{
  "d_model": 224,
  "n_experts": 48,
  "experts_per_token": 2,
  "d_shared_expert": 64,
  "balance_loss": 0.0038,
  "balance_bias": false,
  "n_groups": 8,
  "groups_per_token": 3,
  "vocab_size": 8192,
  "tie_embeddings": true,
  "lr": 0.00344,
  "train_tokens": 276100000,
  "steps": 4417
}
Below are experts of layer 2 (counted from 0) of a mixture-of-experts language model. Rows are named router (the router's row for the expert), gate (a neuron's input weights, with its number), up (a neuron's input weights, with its number) and show model dimensions 0-111. Each number is 500 + 50 x the weight over its row's rms, rounded and kept within 0 to 999. Numbers have three digits each.
After each expert's rows: "mostly gets" lists some tokens that are sent to it at least half of the time. This comes from a sample of Wikipedia text that the model never trained on.

# expert 33
router:481582538401461447522514486510592612483473485484485421508420574379557574549551578453501387574566519496527527441557488455498474495552483515503518493521520527551513473461490513567539396528532543471478454550482552477521362546527449405508438480525569441540434529381482488433514538477451533488460501439483385575460487512412491521592573423498
gate1:516516509519461499446421576515482447451507420498568510492417496560507461478413539562467564573565480524501506466447550589510531600480481530598534442475540442516410484473550527513466512563446530474489571531517470516566442422431446542542519578496455544529503503523436518446484545530574456410490436564612490410522531556481571504462489525513
up1:414369479548559455466485545535463407459469423456521495531476573407587420555502418572557480513507493495615547474415548508509502577479552578473575449435434434640544517503465510501495463547527562537453486496488583527551473492507566500550523540480545564506510427539486506503394454506561446444475487505530545531506555527514526553527528475529
gate2:483459615454428433529524510557480535424551523557438456575496407495508593467502451520539556443544505494513555503490488573539447497519457482548469476566510531535507470574533441504542572493537443609568447423446511517436539474531466583612484403539509479464473521545479504524473481460473464521635556486473557507547502508543572536549540477521
up2:594551423626523480429481517390536480552544504566572538400536588490523481465516503480503449514476523485489499481448495482511575474432561501494569476470461426529452532483474467458460455515467562445531505612603473500537539498403547412496546516448493567522436512453545453563522500459547506454482436524427403519434540440514513450525499560445
gate3:432486500571492483501619477477463490506363512542468523513494455496512470500478485429516563524427408569501485503578420492568533573599493459434522530562584343434452496499497561426478508546462488545533478483505450428509574534461454482410556501492523492421493478489509493425561448610498486497588576619421568432518424438621499430473549470468
up3:504489498474530520509362542576510483440591481528505517445566508474560550535542393431527435536570541522552570444470436495521470539443596443557498511492425433486516444510541451576508488504521545507499492494437585491469526499525584531527404563540496489634472511484510488577481569479532575536458427447581409566517552542480524521560484535492
gate4:470458528423562494447495525495516541492518501472539543544544553472468548485518501538510569567465504427477472532486398535483503487457411433446550423615464515508550523484611417506422413493527463529474481443443518458466508473471546491525542458560511552488455478493550551514532464526540514481435444495445463508466445519521457506508617560567
up4:468420505522419549466479451449463531465512534517521542574460489454527443478501414378427398472483499483385570637487588550466467549415548554587465486507586528622468399482506397494533448503501494600556534463573462499496527523531496501522505433481421534507608543434453439428491519477530435519481404482502536502458561592432553502459530515497
gate5:557467460468455528483546469485548549439501438437556528525476612546409522511446518407589589443459581484525599496553484576519476415471475481454478517516439510466523493520346573508461443465507498526475598546430508509516500525521616489418468487534486514392482467492533561510544471603484588568503445435547456461581454513543546435483469534551
up5:465499494449518494508488531526484416523522489538452486465456480464483561573569428534423476513645484494532416522440505500494540497532505529585568451521556524488563471519648501603483573480504508496590494437543407514468576410414503534597444508415548508564481533510475424497496380471544475488515516533504515583440485558426459540539497515396
gate6:518586548501571498611473500483573410482512499484438494412593466476420623547493564504467483513534514559461537547475462408525484462438494577475561516447508541526519448531547506599474509652416516539544462510473510504544533451456463451423464411524503532488509488477456564497520523494508522465550458449466380525482405597502517472550386556584
up6:495537492574460514545520463547374513491444474476474443547442499573434510478472435500460439492460408425482401463544473463556449492528475466454562463539533486505515500519504500470470506415578475489495433521519486470486483451507518470540481521413381589454497473631476397415428577361429525495542554585448520533431502434504593548565532612460
gate7:567537507425482497554610522515531526502396480461482568614459435566571537505415431474522485527490574513423541532555402469473506489517518496527451574538513532461505495471522417489540489568524494468540421480546484451561537598535499531535400462451452502466464418448545477464457480547487454496366436529597533528432527467435380531610488527408
up7:594487424483458464550581477484491488450512591505419442570486563589511510517497526500490348498484508441426445458475436489447453434472445452571539539387513536550473513493531347448543519525495585515490472456448527551562496491540496545473552470499472485472521448566553461527531412512471463517453499442590525479488531434574447444514460545559
mostly gets: "-", " Clade", "\n", " single", " Phylum"

# expert 46
router:519583462502560553520447456458440569458392379575436537388497566579479476456501506418557491525445469544550525471534523607417414484561532578547551535409532534551523489483495494470441547498607473566549450403466500501521541491461519482548496484526447452501513561452546469441485552475540402526502513524487523439546551436502491506557473459511
gate0:653521563582476427511450508471589486514498404476493506504530469529437501469430466547572506514481408473528477507455477489632513478460443494473484482510565454511506567515498428445475560507386498495491487490502483371465477482393439470526542531542522474386472493544454536423500468643590504549548443440445469545418548451559471574538530494490
up0:601515440459588493511537509440498512464487482471491608584504550414493562607499438480455523420478512558476480576455576510505475561497436505521521422540543482485526521522584447454536556551396509504467428486588459471440585477463537542559479479532575510488503530534515603482469488551524513537536504587537587423550505489455479617546536490554
gate1:527550465553436535481555572565436405464458499460584457487472537492534457524573443472569420534471516536530551522533498427529578513460489524533442475563506505404403548576524534484548428529491466445456489555607451552587552538568466495474521468527493502510507521484524507453458480530481554429425435522437549493494447477464509558564449516455
up1:419485495539450508414475455516489468464563584488436482457537533514520479514477477495456511485500412485455476409450511426469464584569518488499524576576413418553450443566518550549499492485524532492433435488392527470524435584559517517553522489533601545465533507566446476527521439451499495436492482491589456460502450487428540494509447487513
gate2:509550434468481562518533434511482537467515567530482526468480465521417591612475474562479575503510439437486477477437502541447443550537552564499510490433495511517466474536543592476578500487484565472561501437490478567468490541604428540509561524441548480543485491589522515495341469583485378560472515477557429542500572447410522508514445483560
up2:476438498489584523462474469501475505552453524395529581460514463487416468519470533565577523447501537474569540472415509465486424507459436428479466514506483515524533531443539555473451508448508481588456555479500507460461478545481421558504466528550461587512403524534398489449590405428510438483536493460397520522602547490497442485490478418517
gate3:472467437526519509516559446410477481489517451549489558446517516515555531548425505501562445459573388514562523460502488493443506441539498502471521588532497500489540463485472506497564494532434453406485490465510503389506433512439506582386512491516465466550458500487508635430455534551429517462397439453581443449541469532470493404584578504496
up3:461521512585490480426447458505580533579591531480520573436472558486519482501538553540506516520452571570456542481449552506487555567500511507443511466573490424542424519530446515478468477536583558611551511509456495569501510460480467468685451506468499503570482601490522444569562491515469474533491514529476527561483503500476578557535508482525
gate4:532526409489485547554479451439454506543507375348541472468554507562557535476419504603559449464536490430548577502492525558539494482539486542534506559519485570482522536481483509526439493410373574459521475544531493473547549572590405552528536489513502415558503417505541449465524489508514502481447533484473507440483475455552479431568476457462
up4:453412464447487516478457515465402544593497572454510489503498441513516468508483511482513493523536512558493438437407462534462522541431455530504482461471532520460553490439475485446524484551445549479328600501487518528511646495561599397412500528473465510435503516555561534613459586531457574401490460493573438550456492569588567490509536502547
gate5:547434596410487565513477484513541405452489472576482461532434514524474546425427537501551623456499500553425466506520499554466533573497484406536529503500524473560465569474453464483476446533426480515469433513526565514401576505421433409498428369434513469495577428558598527461524466465519540568470583501513498461523538568525509506574486588451
up5:538512473530509531478499480494620549523484499519477495453570449552578384404511504436384526542467430513498443526503522584528430552518477405466467445487412563464474595493537572530473504505553520443562486487558520515484544528595510514536501507373530510453486567455480517536478543480547519489634494501425566565464518497470440413439450530516
gate6:495527476527423522586453446455541510493447549563551405493554423487431489498437392482550501495584593465516569463495560508496420496516486468488510622447446529401437439533479516480497376458423448540519447395485483514469492467442487454525428574459436496428511486482482456442412512476578447440475482538521406538508595515573554475479480445506
up6:547443553424471479513503481511520452455522521411511397516507493503546472549591536470483568483475453631468421515483537484509527544543539531554510481502412446587495465478610427548459545540496594500572468599445485531515589495499412505425525396571451520568525510489538492566577464509501559487507553520471471514422479514436459486552528510581
mostly gets: "r", "rig", "ver", "า", "oc", "onald"

# expert 2
router:679473532495488511529480574447419525511520461500497585515464431513465510511523516553439557565464528538445434557581506491438445462544530543513564530541492487463528596494542466627505628484526490477543598469480462467504561404596505499440573483428491511555505502450449452574575539503577468466545517507401566473469557468364540485555545489586
gate1:528563413493584488526437483482482434496419465584468591504436518489631411530397528470494451470501523501517447534503477493432423532450478541539491519561452523474503611572506482571560474461424430482512533468510513516517439494505506535595356556511516485433492564678506499534483552538490520500518481449487463538570522516509567544393581570489
up1:573483559550480396499565474524481529523496509518461448458390452568530529546559535498486580515437466484480504470484429457577527459600521523475604444482533436461510582405525559455479538556490573507540491550517497531530466483474383534433527518521575569601490536410526512528519525466530497452486436471476593408520442516407411449617583448537
gate2:565556489424442465434528517456533536480497524522447468507441483475524534516548604501542613509551542480526542570598469557457488494512450461467518433452551451517587484533559490638503444474539489453530447516477427466398491423498456461452534511536567440519524524544598533572521525517455545525562538508481512565422539502574544491552533533464
up2:607531518516535540459442511551471457592514479602535473479473471514573474396494566513528545551579463523455483518486509455430507550517544497377500458518447471537499628470584534557557586467448545516508499476448382519445488533440472474445607477497450574565533488508494504581545488512494452430510552420396493516486500429447523564531504564536
gate3:411432487529476542533491552593448456490472552426468543462528457460403497465501521521471560512595472521517503432457522611470492525440374499583502503511551526509556525598513509535427517487605501538557411520574516463464425501581449378512554441498484469465417528506459426530389506488550389507538526552491522544448574533558482497449545480510
up3:557409542511495572488554486480474536428487495558541522429447572496566538478541495458484540471543570469533450364525574400400536572476514465417562546470510443543497479501496535373490523529417465514540547454547504572532543533525523450487504515556489493599470493436415533488447510495527518370539514545535530425482414488552440559416489494529
gate4:459573505519639541464492477476516461563467510603560549626478501528538497495617486495625461575466494539547523517501545531458503516449521539439491475474437435498548515497477496556469462564529555423504534565444520479575458417389497453531484431434479462520521549523421562544513491440474445490538557558515488531492495490406543552465515495411
up4:431520510544518502522569483443558419533459467530494525572503618501609471627467577475582457508525456558513564530418583441448480495581489529579525513443395525496458520511400510522490609539517508559420560552517444499520400510529472551470518505482511472594509478448439520507527512455456440476461542489598542568411586515502494553533485455473
gate5:441543540417471594505527504575540449549568573525524448506501419485570525512446531474509474567387568529412492515442522444527507450553519461409506461532502481471505477556474543573490510480463439479543461553456528532617539566635465450568589527517479524534555513505542441467441557495470461479557501527535452445443475486427481490475407520405
up5:455544494627535617503540576512502464608536421537506450565598439578487582497456568451493513487494521512538563507403593503543519482516501509500460486555470475516523501513456543477563556561508498466495484432516502510603448502566446549562486502571449486518529570438631486515502547578532528420508516463582514498654446492561495493498526535444
gate6:444488602474526501616586497540557484570531517519496571445495508530620417527485454468576504501480403515501623376575574370496519491565485478526530593437455529580514492499485516523462420469483522471409424521600480483496473550486554501420507586503484632569455515489543516438527504429446439557435514421457429548465509451526487502514484465431
up6:488428516493404492521493528412551570402448501435656437494481525443473501426482523435554567511450434458473528550418534546546542516541472455556528446503531525404474530621489515487407451533563483468469452534537452487506534492457472418475451506610500507534553454607499556497415535521453471524493477403450473510481466616456542553571435592521
gate7:547537584504463493485530459522605521365584618500550527458482499568488585529499525423419544434556528490522492527562493502561536516462451467561621520561503505553416529554544555530482584444477525505508499457499479490501488489458467535582467526470517555446445526492649561493529420534523530374516551525466524577571471521526428363552521449526
up7:522590585396566575508533548539554541560459528386618489469535567486455448537505470486452523469531524482455575471398576482417455552483486469581468514423499467431483467566547475523426505466558524558485546452461508480486544542374483542438531503550472474478499549576599558386536436531389403489552498475454550486497475532548494452536489386433
mostly gets: " Born", " Nominated", " MF", " Votes", "See", " Candidate"

# expert 19
router:590484549454517460460504511402487551564559527539565442502485381484481508498446536463547568580542490556477405486466544514485459369559513505510541514513438550540569504553492398491468482433514511449466438484547502595514481442420526449499481597493541484579463554470609492507527507524448468468424555483418538471599551556503502545463548552432
gate1:537559506530503496594482490454558609532464514511570504572524516436493452465416554534576534463466519495532529517543483552486495483478482548526502553593546483555512548460530556540409454542443483392461486517409499587448510394329561648421563531522557448489520538438465527478594436464498512499496526466457524558444493572458471460538533468487
up1:490475498498483499391560505455622410510601370544506406519440454547571531567524560385468458524483489506464411620526456503530518556529593451530460538519446530517580559514494510529497516554447569473453541431462437468551461475493523483466464471576603515527436536487534518438532533468573448490472567538526540429520491534467464380506533611538
gate2:506588600482523462520448515472443523465494522548454553499479535465486494570514482448387466535477520518491443598442449546510599459539552403460535606504506488536525542440516507514503555468512471461465524581495438492560514551446496483581488433462547531562545478534444570475493573594558503408468441395463484495601504526416490502453545491410
up2:483474465525519574517498551516587487492480495479478571538569512537498493567486495466517552443543470495504483562426505523508444477461522537585498568468482517554553534520472467568433584458535500449499532601437537529529603475523498484566452436553548605562495431516564532481523510462487540448488495497426561535532503540449502544557560589471
gate3:465517543541450503559463467448524490462468427496464548503520454474508552466511496442598405476414456524583562439355516447546474561538461447456541506541494539362517519532432601415514452553447409553451514560546485536505596602480440461551461483509500501475601461499460497486540468437513505506560525503516546475456446574488528583508525573480
up3:481468505500460484490492498468442467423471485511427502437452502480483521546542549432474490364473493472489535453531499450479486405521479497446511618484537505486475505418482545574474543571488467491543469470466311424468515517471507472577585515484573507576486495506536547505497536387542452581523462478467449507556563527470426507505528440575
gate4:489404505543568492546544615488463497531453448522405598411473518463513447542544521531521538507613427468585506545497536493460505475504519492582442520543480529457543459505526608527522492451517515554539444545588511534564595516553542453427519544463505554500483464509471538503599541501512567426502517512574479453518497518347541556539454467485
up4:498534481510566443588544459474425542463556549531481511488447558433483590552524525474489579616559397583426434499477482469479502537420538458573470550524538492514498427453512465514468502557481482490577507470492546448573530501454551483561603553464429470551571485521420526530541482512526390477604491506495533563510575466530479613496573526485
gate5:392501441458511593537539481463518493552564537509555578591495468457492473527518473614582518434452441450505457497478442523551533447509491454466467412498472372540492562488400476442533414488458524440448530486537458429600538516503386514488484526405482541507547479485430537457515516467439489537428451543565508498494471475467651497481462491441
up5:524612556442464489547526464470600473508564471518497498633498497462519571487560551542538608542494544517565497413485571527554458497506614582641562554599510518485531432521480525546540497478510529498549463495447476509466527462503553587512463563510480506432441498531585633423516501542481480506496551473439406547453518494517443608431462432456
gate6:510449534401489489608465556476385497453562579493468508561471429597466501540510493406555490453387549523516598556533488456500486545459514449471477421454463497474491563491509589484454522503590570472620504464527542492512507523484583605506501469576490533448458432509539466466509474488466490544410424526510475464496558516581506530443453513562
up6:477514554679358425453476585477489526551531442534522529458451539441523532453520522471472521489514509537532439518484500475548578430511573605520583555457461468563557506492488493553491454495463471464467456360476501457570507492509464420505449522504484497508472544473506538552482552506494467462452559504513419514530557488504475580428457551542
gate7:482578566598486492569550527439515508556487605497514456525504508490456466492568339493524430585552572414468521447484474537418500473518455462457489439455538478518434544459454400476494517423478581560591437422535540502476514491436504526444556421482517520541419467537491523435595457518431546458457534384471495545487543558459514514510492453412
up7:506444484469485474524416468491474546449468527541500590476496522582523517556439574457469415509515462508569519507645486455495493435563503452543453500473547533568581443465472539580632546586399369497456483538448470421423531620512567519567532482546523482578575487512618548466497467530497457541480554619552508456499549458476514491534543497566
mostly gets: "er", "present", "pro", "part", "sq", "Ad"

# expert 12
router:550478453575520542446457492496474478499460546530593464553448467472459507541393473508514431518486504472516532460464573445508544551529535587488531463474459520623467569536580494532379451481553495543557516414611565449541509559522528449487554589560524509544498499555434438497504469545463485499497402428441515538517488547460472532518519501577
gate1:528597542414506377448456453518499509534466492609518476488430485474510492494562524417486564475556496555475507517621600467555488415525486435553493626507460429442561508531449465405596523463499559462465506436334424537551545487471392569534553560557400538510457545505508521484527419457456503484517486470557431540524607513451521500541502520519
up1:584517467566474499477493468496447644509481484518552450423502555537499510488294362509537519565454501520537601532492524519554491514471462523513533451601598456452511515528590539498428517504428463515506459513472461501608420467495607472520521512468485542475587445537502538513464498525514504457432484421494530477468435453460455507524540524454
gate2:569652645569508573528556436573511522436512507521501462489514538495505475501441477455497469511467557582450488440547528504458485432568527585546457435563449548486534505542539510520516451464472546495535496538572515427417549548488551472499507520469521528468500489547499546480548483414464501540491462484487411517552500488535420423491544491628
up2:510551481481459446521511469480512587474450520560505488514469441489520524473562425482526549483537548493547512595454537349517503582545501453470575444496535443518486568515412436418557308554532527463503455531456515420488552590552575537504445521479536451443470477444459462479481560504523507500504535495488549564452442413541449464515518548547
gate3:556489610589508407485458426556484571511617426526579435497413430525550509543478539465510511487509515544509415431492502454576531555514579571442554523443422407507456488489396559562537533513481537486592526496490466417491442575533493482565463460398525481522567540461511488544489455489531530493492570542456534458446455516467571427451484568523
up3:487490392458495557513534413528528485485431550509368403522551507399475462554514482517525484417503539589420503548464553480512499474438489543486610507473544553470405472560559596455542445498589473479465435614498563509534518468424479461519482546517471479566436507553593476510541505475469506490453541423411430553472502515528554523502468506534
gate4:457547446508523468454468537457533453473494505506536415554528559479556423516504496496486517467462516565578429425461368537487520423511537543567392426472526512421537500489475506519489511540492525520552469592516467472597541527490456524521499529533463550491413564382510498644475586390521549526510433448512548475452599529525571420437434512475
up4:520539497547479592402515520517529570525459504502483482529473412480533420519486495441435514458432576618491527431442563447498507552488539475533443525537482495514467516543535536516445540508519443566464463559583403498450566581519573459430429522488466435547563535563520446564541529601435451479520419441595486498505472521472490493522497511532
gate5:452507384470493614539541502514540539568568535500390536529508460523487571514562567526523544566478464552462445537382470546556519491517534621495498497477564492483544423444439475490582509391459560515502594510519462495598470542526466477376568441519507524487571547484480469498507475503494555452597506445519470471531426526512390451590473597587
up5:464436406537556567519493529433470526550512554634552514528540462455416482492511482486397487507505521497547473484498525472563463471494432427494517512396501531533415476500515563448482486478463435544445528494526431469552435436519538531579468538469507525535484600486529424555441506468509469460407394536499522530481560462499442489558517436479
gate6:439603467546423489527459369525535497497510485530456573403444459502423526521465511505574533510516484480515477468453406504462508559508525503483525483539536413587538423452516446474469474467475484476553517489530481554453436558584471449489571452569563508442526419581507526515573470524470444579441526507445471545568555469431480527398546463511
up6:516544488504491523501514587548576482448437502476515602606505584513536458503484454461528582585424501499488538532509451585461446466417425457383484458454454528544539389535483475524486515581540446479500572498523519468573479528513471537497560568524501498576459445647552561477555490563550483537504521421566515563513542461506421479495536513465
gate7:490417527543598440446594388404516541504461495505530559448575517500467462453430611542537501460488509584550517555504526517464529438515489479499507547569449523503507550594547516514427496584478509553521560496498437611553520472497561527437548582502485515440497435510597555509491523481457604531562434509532536443503485576442532544538536488532
up7:528478485434517437589508445468492553443547503553538534428405463566516453462479551487448544460527464543470509578495545530499471502533424426487467500532562423521588446532477468533415482420536425558405585479507532527453486482501632467500452541517405608491460556587494441447467553410516538477582538463534440558523549539532573543439477536547
mostly gets: " My", " Com", " Cr", " On", " Dr", " So"

# expert 47
router:500517479471526542496399468492474502633473493557477494494552474491589548487452488498503442479445457568481458450463433518487549437430453441515522546517524528460542575492618573537517439430455534520501495414568487397435518482441457419520480584553516417594516526574432515536569539412589514587529472557451557465548565476533489476521496567511
gate0:524441520474482521497501473513499441517529495577442467534488500541458387521464523578470515561509515491555484454581465593511579503504524506488513502472557543626436535539525535588517492471538528488482544466462380434465497518429528491416473527631584609499516536546548520574557503432453542586558422500480543582448587445490541506474534555521
up0:473498479546500475491489528475538546484475637598534477538477480548503568508470492552475475406552476543533510536536533567424435471481530542515547528540463431424516513496644475482568496514611436454417523474564529466488536527485432590542515581499548516436644474432608526471505473531476375433524516490501486434532518424504451464621516536492
gate1:546533447468502366401493468594475550425493529478440488548541492518526424550488433517496476578471532472472525534510353456460543509501567512485463516629458462466519547485587526572481590509473486546431496478547451508561600479540491474422482558460521495521494500453482536501530498430469515545487411439464474488531532437485483496416538530501
up1:510466510472463520488359533476521548521520536521425401539567419432510438537492430487512529499486530520344519612526465487533475554398499462500415480499418547503549586435508530497447564506559560482502469509536505460497490466582528535509505549558659544476550422555560573419483549482518485598592508515585422530473578461490513566433501517535
gate2:471536626518565478514487511563502484444554514347546448462521462507466522460544481564448457487501505571593483415496495364405531436496485430478495519426477415548510436502433591467486527503517458515525566511500562520543472508418548437572538445498561527463500507502568451537449461525492494524540577444439445451475547480593484452438534571512
up2:450410456521410481543506555428446466464455465619408533495495551510505549486419552520515495473565398527439568523418480599530475499543530595510539412532454601509487500525639471501518526511473544522518449472514428459510564566526475478436562531510484603573479555449476483484507547453425504542442525556598512563526471543481503515548396458479
gate3:483503548493429522409584447457469492527511473484410453593441561515534559467525543502470474555413485495507493415516582466467455429571594422529566524507515472458452516404454516532514485475570526530415478592497412492570459531521493520441407502521524415507435603428506540422526487459497481522552568575518526426565472515516447497483407555486
up3:471533508411413504504532453527401522473491455453437498568352493440523586500483525515418442536397561441448476487464566470409534465467508401536537523470549520515488483428524453454495494427575567513494514533462415513563582600450421594457507471528542386589541557466487518459578490498525463543532482610463498480553506433497503443516513466527
gate4:509531610577594402529467508420453506502372557512433542491519517505416442527523478468548516459516495445482467515523531520471599479485557522558513412390430483504482494481455485515506570525479528484458481456499478488511502518566493423481456458467394534395473556470499535452540484456549584525460606511530514583504561540494427561524474499391
up4:513496509573476406426455429498463518490498554556493622462480493466434481519478578473446439460385520465585545465550447568581507575503474520581397419479466418455581508499575503534519536488483543573455505503450444513523456449502440455542463401575445537516569558506540602495559528474553502488508454433509563531461530529550516543460488490523
gate5:468514412490521616532519492409499455465500527537517509441516579448518505572547547492534482435542496565525472525378501408418506497497438395463496547571502530441561468579515463620484420402581562554445526400483522491531501538504558519449512460476495469437562605597480461469551510457514510446490470436485547506578472505470539473558550513505
up5:470558415463500615581524493491516475474510518478433480417506504448461522496434465508499521467519514581456534505446561459505413488517451405476519460529506494415514522552600476639445438472627485520438521453539557447505516556500535439540591458517551541518523585488466538533582459451604418510482494498430543474519494501516555593572629446535
gate6:529538464521478465505382472395502608591613404550456469472497486424531531491464462504504443581495470444479475442531480506520467578425521442461459425455443573533561426523538560386482527464511505599449483499511451559496483512431532548527495503429587439497540489525551501475469429438521369464496505411508468604416607526475517496487635518396
up6:566491527612482530561500536424441508577504497401505458469539511529484494434461428560420447525428529496407433423518478437496533496522484421465419506480414649515483463518594499395433441499471498548444530451570466474525473426532528531529600552536475563513520497591504515483528510454505452456476398409530543585525567467461517514474536429532
mostly gets: ":", " :", "):", ".:", " episodes", "ces"

# expert 40
router:464502442530535500520543471480362556431528545546554394395503457478525439512534573477586569503415493510580474514535556493526488481444487399547605535451483482497482494499500443539469462524531516475502460522442469555489464480448519677561457474490536486460502522490460472460497523444489381581583551495509431512492525547530490514496534531455
gate0:576492535452546595551547480456483547476505520607538478372495539518490499409464496488508525503509567523532487482562481516467478574487424500495549536468391541583548457476400529484511413418427496511560518518623580561632513474425608476461482493542463378612456503465464472457440530575456375519543485507492532533516530525513502461520587472482
up0:503432450539558485481434527502547528474409441500515598527583427486425525499559507497540423533533479573501579445549542425514521464561486503517442433553473461495560406563416489513450462521386473504564427480487505531507589638536511571469482535584444510530472536513441453455586480494524393549550442534574510504523573421463544521563445452529
gate1:453477561513368567451444569425510470555511526407552421517517573419523414579452422476380559502434480478535526530516535547480507493545507460482531537480507565582524496513540536486498459404453456481584486531472574531530580570473452499464407589568531500526483534576539509561572453482544420549530453411524517509452504479482489500436496497519
up1:518472463551498491507560408447450565449407420530486462562498492434483550458572508482508452519535504427451509456567479486589563529522502434464461522553514455409511427553519474421548558491555507481504497533531383412385456508472585472497482510499523489486511536425365520539469508423585480516515510527502467523603547516503529482559521476540
gate2:471481605520508494561589538501491489551575510585502600458492565567474508445498517498461568446474524511584547549467503554455390419511403473416527415465563566415477528456510531473451509512548584541521539489539439429543500528508512509576525534495533455500416433473486541469515570565516494463474508472562463470497561421448502499481582524531
up2:507463531478590502555469504515507568535514493525532467483450525554486526509476516553625471424460449476477580543546475451467488517501483557553520504521498451467374503495454515504476490542473475527431468454507545533414518437458531506478459511427522585467588502422443518425383436580446538523470430568459482502555512572522521423617468469435
gate3:560434479556521548462532403468503462527476571509477447528459562418461440500468510414454539549462469549448564508594541538561528528512437478494452382491594465492518546409559491442421525509492463539439460482521505559398472447522573446469433520500490604498514504424562486485431491485497471591435391479454614533561548478494434442516404532486
up3:473456455521497510448542471514480432485405554533417466608487532397483369449523540450435534524487495573454590448492536515452502502426414491488467314578565473538538529414504543515463543517526572546433512478509515591415503447534513496502531468457445582619572449503547447493479473598550468487426384526507634487507508456551482508521469454515
gate4:429476437446623511457612436433534530511542577500612452463483532590481583511462505548565539486582448506413489446493455532514538502491455504591484532485564525490498481485545402573549539520563552487578523541411469428495442527516534573551483461473571425456489519591513489548511500459431483479517445395520499531501529501510484457449381516537
up4:444483496403504576443553425526429441498483565566587430533447511546452526488610524532449530437502476489440499488452456600469419449477507498495524490496461544588495474545572458462542528504527503479534453499418434549493539473549469509614462426521533457475574573601454505494537496420499498522583604400507532546489522480470510525418468542463
gate5:453487529509537579481549518490427489456450468526492443483517479508552544444548544542416489544468521519557409511454485541501493543516520473448565452535572527432511453464570534550606472627475570494499434506536455546509566512534548508507522489457448441480563498457521508587581548537535477551432480545478485394439465423486518447547455468509
up5:456463504554453478513591511577500483471552541567467507528481451467586545517474471459540466559493465476532537481531465480493476506560534414488536471427524522571454539353484507492435493470391510498464494549528421554439455494528541450562441494524507514434488540527568475524469477515538421522426486393480550472378530537509597462509546439425
gate6:544435534559366603570502499455476522589489441514469529490550561560473570565468593477559501508583550495459448623469486433529491445480513465539438493462447515387426524444546490538606549498522540438461456487498486483555456546502374485525408551565529517490564484574534516499542495599466519501506492450486515471504536483568564562527435544454
up6:472469503548558481532568507467393519516525496433392493475553503552557537632517579595480478510501517505447512554525452482545543532544580527529544533425529491485565473417564516498446509502488510467487537513465556531509542488524573525530471474580460394566429533601479504476485446402473523519473574459551559564505537482514507497416471466463
mostly gets: "is", "ensis", "ski", "idae", "owski", "ician"

# expert 7
router:491488507532425437521492503503436610407421493555512459395519490562488509586442468486543472467482509538507523506454431543521548479530427507464401464522528430513592575472433498522544586444429437588546483456527464536528388576467537385387477623496503491429475472510557559512456517535488460562454454606532492605466527470446454499503519475489
gate1:446528510533500484474445512536468430417497512453522545558616547463548556509512528525415506520524517438486538511485446510478471563452488553485433455546487571367507487437452509515547515540516499451424588471466464453541478536501527465488410530476505421492481499464545527577540523540489407451599493470450488542522563520464446465385534424414
up1:392580448564556480542428539494549530561536488405467480434577538392543475453377546484501567516472570528473496489450482489465515524488550482549563527543449551488463592500437496483487559443459495565500511518447470504509552555534486431401491466507586495544478524414538448510460496488459529460460537496480499499520551430609436518493471505542
gate2:503454513490519461591534489533433552573441387440480499519445373562527504536463535437451514510583488507479473404516478521538504418422479513509531622498508454422512490537475566562566511499531460494438504536522499468461389537537435506495507496511465602496518556426367450457407537540531530471486586599492583493537506558534509529576548489615
up2:492493517401459392485496463425436564613483477439487460587477446492539530568420539541511434494423472482540443529556519530399578568535543463502533445566504510478428488522433450497528451435498534488423561511401428486540430489439572517458497521502521524477435534590502564363427498506491529459498560464534477508503604476517615544450423525429
gate3:420562542532499481474560429489467492567512458551484508569495612523518516495600571403475461575455500569553486528525428447592545472492483498520507600472495483537416508477456550513502533511496507482573471490457492559550508496493533440497431512539479490486588455446505534506491510519469477496497496580523517536579432512606543431548538513555
up3:513527475513492578445581554491488543529493537460552523436467521480489444481488489604480550552463505543471568545543489491460389400481518552541445482462452539385589498463475468441522467516460463480487583389443485496516552490488543454597553509513516470572384463548578473459556432465512551553446507502456428357377656515389543576604546502499
gate4:515531487450548574556447497461522562528497530413445431445414557484466527547526521489407507475448539547552502517388537489536526498534480516490584501515528443519508476486534508471594467417463392372488609535394436524389498540533553619561497520457450451481479441391471536507421572518487432487446557464402614513502515506449463459477450411524
up4:461482502441459529449594474482547468511463596541475516466518598550499490497482547440474467577459539568439498493550484407468562555477557549516526526474448552474458450495403589534549472521482481521487539458385514456484508572452521548449448503605524445585604489468493491415392512514465516422486526494535660430402464435557487455457504422487
gate5:495515466481535522430493514496615518546475467482492491470546488482534482538451526447501478588557508589552558528485513519452542489501550495438505491473450635555479424395401556561464530546541462550493360632507439524457446551503524459512455561483431533477468466407534513556389442562515531471592453512500520517492512533386556443526488401461
up5:634468562538482533552488482550436435593505550454466578563426469559537568526545513545485383486514479522478555407496532502532574414486514584503466584604506428528566544531551500440448485598472540546580485471386422536457583463422567511389438443486531509572517607490534523503486497471471543484459447485510551494427580467496572506552453492556
gate6:548593496535539382641485488499438506506463555521462489417528594505536517545453435518481441488499566459503476490563524500472518503562529477395441436514461572449561532529422525567513551444490401552591501472511575504472458516524539545456477480491466496459442494558430519483522520544505458533560474571494537366523510569505508522449511525505
up6:404518478489497452542564513555471533495494499527488437495525417505512462478554406560451501497504473491519504470567484491495489517523522609458532491583392580509541454449520521389458458456495569494476494629500498474384403499470550492438522500577468579473459437542444457528439585486554529559535564555485478547471433429544541506573505454552
gate7:462584439545523408527612535406383390469543407445492526464564521479471548540422460496493519459431482545412531462438483508368410514493502567478567472427464520469575542541559434535531478506445508480511560591536435569490536597516587490435564535435541515465540515531501413525513500504481488567422569476536485514545447431442503421574454585471
up7:508430508447549426457488476433558460412488570431578541499429494518595499520505494479605519536431511451557403547528455551463509453456493437450538489539591541548423436465524435495397481502593463482533492486487420465505492373422596505386531564560475443548447538520611562507468489499596534443477417477467501490458491446490563481413475453514
mostly gets: " Saint", " Br", " Port", " Brad", " Dub", " Sant"